{"n_experts": 64, "experts_per_token": 2, "d_expert": 160, "d_shared_expert": 0, "normalize_top_k": true, "routed_scale": 1.0, "balance_loss": 0.00121, "init_std_router": 0.0197, "lr_router": 0.000815, "norm": "rmsnorm", "norm_eps": 1e-06, "lr": 0.00932, "beta1": 0.93, "train_tokens": 237800000}
Below are experts of layer 4 (counted from 0) of a mixture-of-experts language model. Rows are named down (a neuron's output weights, with its number) and show model dimensions 0-127. Each number is 50 + 10 x the weight over its row's rms, rounded and kept within 0 to 99.
Before each expert's rows: "comes before" lists some tokens at least twice as common just after its tokens as in all text. This comes from a sample of Wikipedia text that the model never trained on. Tokens count by the router's weight.

# expert 37
comes before: " of", ".", " of the", "'s", ",", " and"
down0:43 62 57 48 41 51 38 70 59 52 46 45 35 60 37 61 62 51 59 69 45 73 44 58 35 52 56 44 55 47 61 40 51 75 74 32 46 39 50 62 44 67 51 47 50 47 58 46 61 47 41 69 57 61 42 35 57 48 49 53 36 50 43 45 50 52 63 55 37 49 56 37 59 50 60 67 58 32 73 57 32 52 47 49 68 39 53 57 49 34 56 53 57 50 51 48 40 45 58 42 48 38 48 44 44 57 64 58 51 47 50 35 54 53 63 51 39 40 55 39 44 68 37 41 67 50 62 40
down1:65 42 61 57 50 38 52 62 48 57 41 45 55 38 51 37 51 64 59 56 44 43 56 53 43 47 50 42 59 44 34 55 66 45 48 56 37 58 57 54 45 50 40 68 48 59 41 48 51 51 47 61 50 61 31 44 60 55 46 43 61 37 59 51 34 44 58 55 38 49 75 78 57 49 62 80 60 52 34 39 57 41 57 56 56 54 61 46 52 41 37 55 58 59 45 28 48 65 42 46 68 59 40 50 47 46 70 34 31 51 57 62 50 44 58 50 36 57 48 53 64 45 47 41 35 53 45 30
down2:42 73 49 58 38 37 30 49 40 48 59 34 47 52 47 63 53 52 34 64 33 52 50 33 61 40 34 50 52 51 56 43 56 47 47 47 63 55 59 48 61 41 57 54 47 48 66 51 67 69 33 46 39 68 60 29 42 58 56 60 55 67 40 61 39 32 60 56 46 50 60 38 45 23 47 45 61 45 48 43 39 43 50 53 41 41 41 46 46 55 48 49 55 48 76 51 68 52 58 59 42 49 49 53 57 35 62 50 55 47 50 49 46 51 35 48 37 44 56 38 47 31 50 58 58 36 52 65

# expert 1
comes before: " | ", ".", "–", " |", "; ", ","
down2:56 38 57 49 52 64 58 44 52 58 34 42 45 51 34 57 55 60 73 52 46 61 40 69 60 59 55 54 38 40 52 51 45 43 48 58 59 59 50 38 59 50 46 59 42 44 36 58 53 34 55 64 49 47 38 52 43 56 63 45 62 65 53 46 54 44 49 51 52 46 53 68 45 57 45 46 53 46 62 44 38 44 59 41 48 36 36 51 24 48 54 49 45 34 45 37 53 41 49 36 44 49 42 31 41 55 39 31 41 52 65 34 59 44 45 56 80 51 57 43 46 62 30 33 48 77 57 40
down3:58 42 53 51 45 42 52 40 47 51 50 45 51 48 62 45 25 62 43 34 58 63 45 47 55 36 45 26 46 25 53 39 44 43 45 55 53 57 47 34 63 48 54 36 57 63 59 61 48 57 68 38 47 53 41 48 40 67 46 49 54 37 45 32 51 60 61 56 57 59 49 49 50 52 46 61 50 36 58 26 49 48 41 45 46 44 46 51 58 42 39 37 56 65 54 37 45 36 59 51 77 42 48 63 40 64 42 64 36 46 35 51 53 49 48 41 63 33 37 57 43 63 45 45 35 33 50 35
down4:46 40 50 67 53 54 47 37 45 56 59 52 57 68 42 56 62 62 43 51 58 51 34 45 38 62 45 43 59 56 33 48 39 43 30 36 68 45 32 31 37 45 52 54 53 54 48 54 65 58 55 42 64 38 37 38 62 49 51 41 54 39 39 52 49 56 65 57 39 48 52 57 48 59 50 51 55 53 55 53 33 44 45 59 52 48 65 58 39 73 63 49 38 70 42 66 58 57 46 40 45 35 48 26 60 33 48 51 38 43 43 50 33 36 63 64 38 62 47 59 53 53 35 55 49 58 65 61

# expert 46
comes before: "\n\n", " The", "\n", " He", " In", " In "
down1:43 56 58 50 43 40 48 43 56 57 67 41 25 36 45 49 57 49 51 49 46 43 34 37 60 59 44 50 48 52 52 43 44 50 44 52 41 40 53 58 48 67 37 52 52 57 40 50 59 47 52 50 45 54 52 54 43 67 70 55 48 51 54 34 45 44 47 66 53 47 28 59 34 52 37 66 52 47 53 69 35 54 40 51 35 30 53 35 38 40 37 53 39 43 33 43 36 59 44 35 39 39 52 57 42 69 58 41 61 43 48 43 70 44 38 29 35 44 27 49 50 43 63 45 44 41 43 35
down2:38 53 54 57 46 37 38 56 49 45 40 59 49 58 46 49 46 64 24 48 35 55 58 61 46 40 43 46 43 74 48 73 54 42 42 64 48 49 63 43 50 40 46 48 48 62 60 48 61 35 37 27 49 48 46 58 46 29 39 46 75 54 57 41 40 37 58 55 61 52 52 45 45 55 43 58 41 34 51 60 43 42 59 45 55 32 28 42 33 40 42 43 47 37 71 37 62 47 57 36 53 51 54 46 56 46 37 28 34 43 52 56 44 55 56 49 58 48 69 50 58 44 60 41 51 45 49 47
down3:41 46 52 43 56 57 52 39 54 34 44 61 59 71 53 50 48 52 52 62 50 36 42 49 52 35 49 52 51 39 40 54 42 46 53 34 50 63 46 47 66 52 61 46 60 60 41 37 58 53 73 45 44 35 46 57 43 57 42 58 59 49 40 45 53 34 40 45 68 59 47 58 45 55 23 53 45 58 56 34 69 66 66 57 34 37 48 55 45 57 63 54 46 46 60 55 58 52 56 38 44 46 59 42 64 24 47 54 63 43 40 58 23 48 42 75 52 48 48 52 47 49 63 47 64 40 36 42

# expert 14
comes before: "\n", "\n\n", " \"", " P", " M", " S"
down0:37 47 35 42 21 66 42 47 43 71 50 48 46 29 53 62 53 44 41 47 55 46 54 47 46 44 27 58 48 36 46 50 37 46 31 55 54 55 38 54 32 36 45 57 37 44 54 59 44 44 44 64 51 42 45 52 38 44 55 42 26 50 53 29 42 45 39 38 67 40 43 58 49 67 42 48 55 52 54 66 47 37 57 42 52 54 44 52 55 60 51 65 50 50 53 56 36 40 48 41 63 54 43 56 45 44 57 57 68 49 45 54 48 46 44 42 46 67 48 68 51 58 60 45 35 49 20 40
down1:51 66 53 55 45 42 45 38 47 67 51 61 41 56 52 61 46 38 45 34 48 68 46 49 53 43 54 49 44 34 62 58 46 68 37 51 54 45 57 55 53 51 59 75 57 50 61 41 42 50 33 47 54 36 53 46 69 69 50 65 41 29 69 44 58 47 52 57 46 47 58 62 57 35 46 28 38 43 40 55 44 53 65 63 58 39 58 65 46 56 62 36 37 52 53 54 49 56 54 33 57 42 58 45 58 47 57 51 71 39 40 25 43 53 33 53 48 58 53 53 67 63 59 49 49 58 40 38
down2:54 61 61 49 59 39 42 57 50 42 67 44 58 47 57 61 53 48 51 51 50 43 58 60 43 50 57 51 55 52 50 48 60 64 38 50 53 44 59 48 43 44 46 48 41 37 43 48 44 31 68 27 47 59 37 56 55 41 24 53 45 51 55 54 58 62 27 46 57 45 55 39 60 71 62 67 57 50 30 35 50 60 56 49 55 38 67 65 43 54 36 41 38 57 34 37 50 55 66 47 49 39 40 68 71 56 42 60 47 31 54 43 47 49 35 43 60 46 65 50 45 48 63 47 37 41 72 58

# expert 15
comes before: " |", " | ", "–", " | \"", ".", ":"
down1:49 48 44 49 35 64 35 37 39 62 45 62 36 49 51 48 59 43 65 65 57 58 45 54 50 73 53 49 59 51 28 53 47 48 52 26 26 53 57 55 58 70 42 48 63 44 56 40 35 53 54 57 41 52 49 40 45 44 44 50 49 48 38 46 37 35 63 40 70 38 43 70 33 42 37 67 70 61 62 37 46 47 54 57 45 69 54 52 48 40 69 45 52 41 58 53 49 57 52 52 43 51 50 62 63 54 61 48 48 59 57 50 58 41 45 63 52 58 48 44 72 43 37 55 63 47 46 53
down2:54 51 42 55 34 57 61 42 50 53 31 66 58 56 43 66 65 40 61 61 40 56 45 40 40 49 64 55 35 45 67 52 53 44 58 33 47 34 52 48 34 46 68 44 59 44 53 40 57 58 36 59 57 50 31 52 34 35 48 48 47 69 67 60 41 40 52 45 65 37 44 57 39 46 42 53 65 66 46 40 53 47 37 44 42 48 52 57 59 67 42 43 67 45 45 63 40 56 58 55 54 42 39 56 58 65 65 54 62 48 49 66 47 47 44 51 44 40 49 53 66 46 23 44 62 54 62 58
down3:50 60 52 50 47 32 52 66 57 61 48 49 54 40 63 49 28 44 52 54 58 47 53 57 68 61 43 65 69 56 45 46 49 38 48 35 63 45 39 41 61 52 51 58 61 57 52 57 56 47 63 64 53 51 39 56 57 43 47 49 32 51 39 19 48 54 53 58 41 53 47 59 55 65 66 49 64 45 53 55 50 74 39 56 52 56 55 37 52 40 72 58 39 31 60 50 46 60 43 37 64 43 67 54 52 56 47 57 34 59 60 49 48 59 50 39 57 23 57 68 48 53 54 58 45 60 57 34

# expert 8
comes before: "\n", "\n\n", " $", " Total", "- ", " Clay"
down1:40 36 37 40 53 65 51 51 72 49 59 60 52 51 46 52 54 46 49 48 50 49 60 48 36 60 53 56 74 63 48 31 25 36 51 48 64 52 38 45 67 50 50 20 53 55 55 48 65 53 42 66 33 47 45 66 52 62 50 50 37 44 52 44 62 35 38 61 48 61 34 56 52 56 56 62 55 58 37 41 44 39 55 42 62 43 43 62 35 40 52 42 63 54 40 67 49 45 48 49 56 67 37 48 44 58 25 63 42 46 69 44 46 43 45 42 41 47 45 52 52 52 41 44 43 45 54 41
down2:35 61 59 53 37 39 53 66 43 45 49 59 45 46 53 40 47 53 38 45 66 44 51 44 37 51 47 49 58 41 55 66 46 60 58 48 45 37 33 54 45 52 57 54 50 60 47 64 49 48 42 57 60 54 42 27 43 53 51 57 35 57 48 57 46 56 42 56 63 40 54 46 53 57 45 68 53 40 37 64 45 55 35 54 60 65 61 36 52 40 37 57 55 20 40 51 52 65 34 54 49 42 51 36 20 40 43 48 47 33 41 51 61 69 55 44 42 41 62 52 66 75 61 50 51 69 52 36
down3:50 43 56 47 47 47 66 31 46 41 59 47 65 57 37 45 59 35 42 42 52 57 43 61 33 43 42 30 41 49 39 51 46 45 50 51 37 55 40 41 53 33 45 41 47 53 59 72 53 62 37 57 47 29 52 44 50 50 51 55 67 47 59 36 35 48 49 50 47 36 56 41 48 49 73 47 47 66 54 39 24 52 38 45 64 55 48 43 60 52 47 44 45 54 56 62 68 44 42 34 38 50 58 58 37 48 55 26 51 53 37 40 57 50 53 72 53 56 33 60 41 43 41 47 37 51 71 51

# expert 16
comes before: " the", " a", " to", " by", " in", " in the"
down1:38 54 31 65 42 42 53 33 50 56 52 36 56 33 55 48 43 53 63 65 59 50 47 43 53 43 51 59 66 44 39 42 33 42 48 47 46 42 38 52 34 45 40 43 52 36 59 71 62 54 50 48 51 45 38 42 50 49 20 47 66 65 39 46 69 61 46 39 55 56 44 42 40 54 63 60 51 47 57 29 58 48 29 49 65 61 60 43 54 50 40 52 66 45 54 25 36 48 46 56 65 44 49 57 42 55 45 62 51 49 59 59 52 54 57 53 50 50 62 37 59 65 47 46 75 53 41 60
down2:55 60 50 49 40 44 47 35 58 36 72 34 43 44 70 57 45 38 48 56 68 63 62 43 49 48 72 48 54 40 65 64 55 69 61 44 41 50 45 65 55 45 64 55 58 40 56 47 26 54 42 40 49 43 43 47 75 64 43 51 58 62 60 62 45 53 31 38 39 47 49 62 63 46 49 51 49 39 52 53 35 68 57 36 43 68 48 48 43 49 54 54 45 44 58 64 49 65 48 48 55 59 43 40 40 60 45 53 58 65 56 53 61 50 51 44 52 37 62 41 69 53 40 60 64 63 44 51
down3:46 52 44 53 57 45 45 53 35 45 63 42 46 57 54 37 46 57 55 56 55 55 41 52 56 53 35 48 49 52 46 45 63 62 43 31 44 67 33 37 53 44 64 60 37 43 44 62 51 51 64 77 43 71 45 62 55 52 47 51 40 20 51 62 57 57 54 48 38 46 55 45 48 26 56 46 62 54 51 47 52 53 45 73 47 36 67 57 39 47 39 34 50 49 58 55 35 27 71 49 40 61 42 52 58 44 43 62 57 60 43 62 52 31 51 59 48 31 50 44 44 54 45 44 60 46 62 51

# expert 10
comes before: "==", "\n", " ==", " was", ": ", "==="
down0:49 50 48 61 48 59 65 62 60 45 65 48 43 46 52 71 45 85 64 47 67 43 41 47 67 60 42 45 50 39 41 49 55 65 51 57 56 46 38 54 52 45 65 37 46 39 47 43 54 64 41 35 56 58 59 49 60 57 42 65 46 46 42 45 41 52 29 50 52 46 62 46 57 36 58 57 58 50 63 44 57 46 73 48 30 52 60 47 47 54 51 48 47 35 45 45 55 56 47 43 56 48 67 29 55 42 51 60 63 36 67 45 54 49 43 62 39 58 57 48 47 49 55 55 58 71 64 74
down1:49 56 56 46 65 48 47 27 58 53 51 51 45 57 38 69 56 64 49 50 58 36 45 44 40 37 74 46 41 57 51 44 45 53 55 71 46 45 63 66 45 62 63 72 46 41 65 56 31 55 54 44 62 51 60 29 48 41 33 40 60 52 54 54 61 63 54 55 40 59 58 41 36 50 51 42 42 41 44 52 41 49 57 43 59 28 49 46 42 47 57 62 50 36 30 50 50 45 63 72 52 40 65 48 40 45 50 62 49 34 42 58 27 53 47 50 51 61 52 62 66 54 59 40 45 50 36 47
down2:62 43 55 48 46 40 53 49 60 46 41 24 47 57 65 57 69 40 41 55 29 52 45 40 42 66 31 43 60 49 41 60 37 47 44 72 54 46 64 44 35 60 59 40 51 42 48 40 47 65 62 60 43 52 75 47 50 33 53 55 66 36 39 34 49 61 28 47 48 52 56 56 51 50 47 63 44 71 34 60 22 57 63 48 37 46 57 49 69 41 40 48 45 48 45 63 47 49 43 53 59 58 38 58 42 59 50 53 62 42 35 50 60 49 54 60 50 45 57 53 51 58 54 50 54 49 42 50

# expert 34
comes before: ", ", "th", "–", ".", "/", ","
down2:59 43 29 43 45 55 42 54 38 46 45 43 53 27 44 53 51 62 45 34 49 68 60 37 45 68 49 33 52 50 55 56 52 48 52 60 48 31 42 43 42 51 39 52 46 58 43 58 41 57 52 45 39 23 62 47 41 52 54 55 58 36 41 47 38 62 39 44 52 49 48 59 57 55 54 43 45 54 31 46 68 56 82 47 43 31 56 59 35 52 60 48 48 51 47 50 44 39 51 46 44 83 52 54 51 67 64 37 57 45 46 47 36 60 50 44 49 38 39 48 65 61 52 40 56 54 34 60
down3:45 52 53 67 45 52 56 63 33 48 42 53 54 58 64 39 55 46 51 51 56 48 47 52 50 54 86 47 73 52 38 74 28 65 47 51 40 43 45 63 49 48 35 49 39 49 54 58 52 51 59 52 52 39 51 62 50 47 63 49 34 31 54 52 53 58 51 57 45 57 60 50 29 48 62 57 53 35 60 73 63 45 50 51 59 37 68 57 52 60 45 45 35 49 42 61 44 54 46 32 64 49 36 41 38 35 63 60 38 39 50 52 55 62 61 55 34 56 57 50 58 60 49 70 49 43 46 47
down4:57 58 55 65 45 67 45 49 51 52 43 44 62 48 58 51 51 71 70 47 55 47 55 54 53 66 68 46 33 55 44 44 39 53 50 38 44 52 52 52 46 46 32 34 40 63 49 67 45 38 60 37 56 56 44 36 37 50 25 40 34 60 64 44 51 61 62 51 68 48 48 55 54 39 58 42 51 42 65 48 45 29 47 25 44 46 42 68 62 70 43 36 36 55 45 56 46 50 78 39 50 52 50 58 40 52 60 54 50 58 45 40 61 64 52 47 50 55 56 58 39 37 45 55 57 59 56 52

# expert 22
comes before: " | ", ".", " |", ",", "′", "% | "
down2:54 62 28 28 52 53 50 44 49 32 43 53 38 63 39 77 41 29 37 32 45 58 35 35 55 51 54 46 43 43 55 43 40 67 66 60 37 52 50 49 65 52 55 55 60 50 49 43 62 43 42 43 61 46 51 50 58 42 41 52 59 47 52 66 53 47 55 47 36 46 73 51 45 42 45 57 50 52 56 55 59 31 38 50 36 47 43 51 34 38 44 39 46 40 52 53 51 30 52 49 40 52 61 54 39 47 46 48 48 50 30 58 54 27 38 46 67 50 49 30 53 40 30 56 53 46 60 55
down3:49 39 51 47 42 32 72 34 29 50 55 38 59 55 32 62 53 50 45 59 42 40 47 48 37 62 57 43 50 54 47 55 60 50 59 43 52 50 31 34 64 56 47 27 53 53 32 46 50 40 55 44 51 53 64 36 69 40 55 50 59 25 51 48 70 57 58 57 51 43 37 56 60 58 42 50 40 56 67 50 58 39 55 58 50 40 52 68 60 46 48 58 44 61 43 53 62 63 54 44 46 38 55 54 44 25 49 48 57 36 58 57 49 31 60 53 43 47 46 63 46 66 62 37 47 32 44 57
down4:43 53 55 47 68 39 44 33 60 42 45 44 61 39 46 52 62 40 48 37 24 71 53 64 39 54 64 55 43 51 62 61 52 49 64 51 43 51 60 42 60 51 70 43 43 41 48 54 45 66 53 52 53 63 59 46 29 75 57 58 59 29 50 39 70 40 51 48 52 58 39 34 60 39 47 54 51 65 56 37 53 53 60 40 51 41 58 53 51 66 48 37 56 53 40 51 24 48 39 65 40 38 47 43 28 44 53 58 46 40 43 50 40 50 49 57 59 54 49 42 38 49 51 34 41 48 43 49

# expert 27
comes before: "| ", "-", "|", "The", "- ", "=="
down2:52 40 49 32 48 44 49 62 57 46 64 59 30 44 50 62 39 43 51 45 46 43 39 60 75 49 61 57 45 38 48 58 28 54 50 52 62 58 59 56 45 59 67 43 61 41 52 30 48 35 36 54 50 72 55 55 48 64 43 48 63 30 73 69 47 58 35 49 62 52 38 55 54 49 49 46 64 37 45 41 65 51 70 49 54 49 59 44 55 61 37 56 46 52 42 71 50 38 51 60 43 55 43 53 55 65 64 47 47 50 51 55 67 36 42 48 57 47 49 44 66 53 36 62 43 63 59 49
down3:50 57 56 46 43 55 41 44 46 62 38 50 35 52 35 67 56 45 41 47 47 59 48 66 56 44 46 57 45 58 52 62 60 55 64 50 41 62 45 36 52 42 50 49 38 57 37 39 52 45 42 55 65 54 60 71 46 70 57 48 47 52 54 55 50 49 33 32 42 72 26 62 41 69 41 48 61 70 49 46 38 51 34 31 58 56 52 56 40 66 52 70 54 59 50 44 48 43 56 50 55 53 58 40 46 57 35 61 57 50 77 43 54 52 61 65 52 48 60 44 44 77 50 58 40 51 34 51
down4:52 71 51 35 53 60 51 53 54 45 37 45 49 45 59 41 45 51 62 55 62 59 57 45 45 57 29 48 48 42 28 48 71 63 42 54 56 40 50 71 44 43 41 48 61 56 68 73 40 69 43 48 42 47 58 58 62 42 63 36 20 41 40 36 45 49 46 66 51 57 57 56 34 44 57 47 65 54 43 46 42 40 53 44 40 50 52 49 47 42 50 43 46 39 42 39 44 46 68 43 72 45 37 42 54 43 52 41 38 34 55 51 46 49 50 44 47 33 56 66 51 45 63 62 64 61 62 46

# expert 12
comes before: "ed", "ing", "ing the", "ed the", "ed by", "ed to"
down0:31 48 48 68 49 52 66 55 31 53 58 65 66 48 54 49 58 44 23 46 46 55 45 51 52 47 53 53 54 63 56 52 71 52 37 53 49 40 46 59 28 43 51 50 50 59 55 49 56 41 49 46 37 46 36 45 32 41 48 50 44 53 47 63 64 49 63 41 48 45 55 51 46 45 50 46 52 48 35 51 67 62 59 63 50 62 41 60 52 53 36 26 35 53 46 55 58 49 51 45 59 73 72 56 34 58 66 41 47 61 61 63 43 56 53 48 40 75 52 53 39 50 49 57 71 43 73 52
down1:63 46 52 54 45 50 41 34 37 52 41 39 52 45 56 59 41 55 46 50 43 40 58 34 55 55 46 55 49 42 52 42 40 42 46 39 36 36 42 70 51 46 50 40 44 58 25 45 55 73 45 45 58 56 33 52 36 55 36 60 36 57 57 45 69 66 47 62 31 52 46 55 56 51 48 58 46 73 75 54 44 65 26 48 30 53 55 59 49 53 56 48 44 48 49 44 58 33 67 59 57 47 52 56 57 46 28 68 52 47 51 65 42 48 65 49 67 46 64 58 53 54 40 39 58 47 50 57
down2:30 26 40 54 43 49 43 36 53 50 31 42 51 31 35 60 44 39 36 36 42 68 60 49 35 45 49 55 51 59 41 45 55 61 49 44 51 57 48 40 55 40 48 43 54 64 49 45 49 43 52 45 30 40 41 43 57 61 52 55 33 30 59 48 53 43 51 52 42 59 51 55 46 56 47 43 65 50 41 62 54 43 33 54 41 51 37 59 55 29 51 65 49 57 35 40 33 45 53 51 35 52 54 49 38 51 64 47 70 49 41 39 50 46 60 65 38 48 56 36 53 39 55 42 20 40 41 65

# expert 32
comes before: "s", ".", "s,", "s.", " and", ","
down0:65 54 46 41 52 45 40 35 49 47 45 62 60 46 53 37 54 60 64 58 43 57 46 46 48 59 34 59 54 56 66 35 54 50 65 36 48 35 44 68 53 52 44 56 37 55 44 52 46 49 42 53 47 47 42 59 51 44 66 46 46 40 44 59 66 54 49 50 32 62 58 64 34 81 55 47 34 55 20 30 67 58 46 48 43 48 60 46 46 42 46 65 53 45 57 44 68 48 64 52 54 60 53 47 49 40 36 43 51 43 48 40 39 46 62 57 55 27 65 51 63 49 38 54 27 43 56 56
down1:49 67 38 43 56 56 53 49 52 57 47 49 54 53 56 60 56 59 39 47 45 48 47 31 68 46 61 67 34 41 50 49 57 72 31 47 48 54 46 64 42 56 60 59 56 49 49 42 34 36 47 53 48 56 70 40 45 56 66 35 65 73 45 35 54 66 45 50 61 73 39 71 43 50 48 46 41 44 45 61 37 46 48 45 43 70 44 49 55 53 46 32 52 48 40 38 61 34 61 53 46 59 49 49 44 57 51 64 63 63 44 52 50 29 45 52 35 58 66 71 50 58 61 56 56 52 56 48
down2:40 31 45 47 63 51 50 54 48 53 46 55 75 40 49 37 40 55 48 53 48 48 48 51 48 45 39 55 67 49 58 39 23 69 51 50 43 55 54 26 35 57 44 46 40 68 65 54 50 35 56 61 52 49 62 49 39 39 62 51 56 37 64 39 41 56 53 57 64 47 48 44 37 52 56 54 41 41 48 57 35 79 39 40 74 63 33 51 53 49 37 49 52 39 35 54 62 50 45 57 72 49 30 49 57 46 50 50 59 45 48 35 50 45 48 56 43 61 50 70 43 59 54 46 52 42 45 53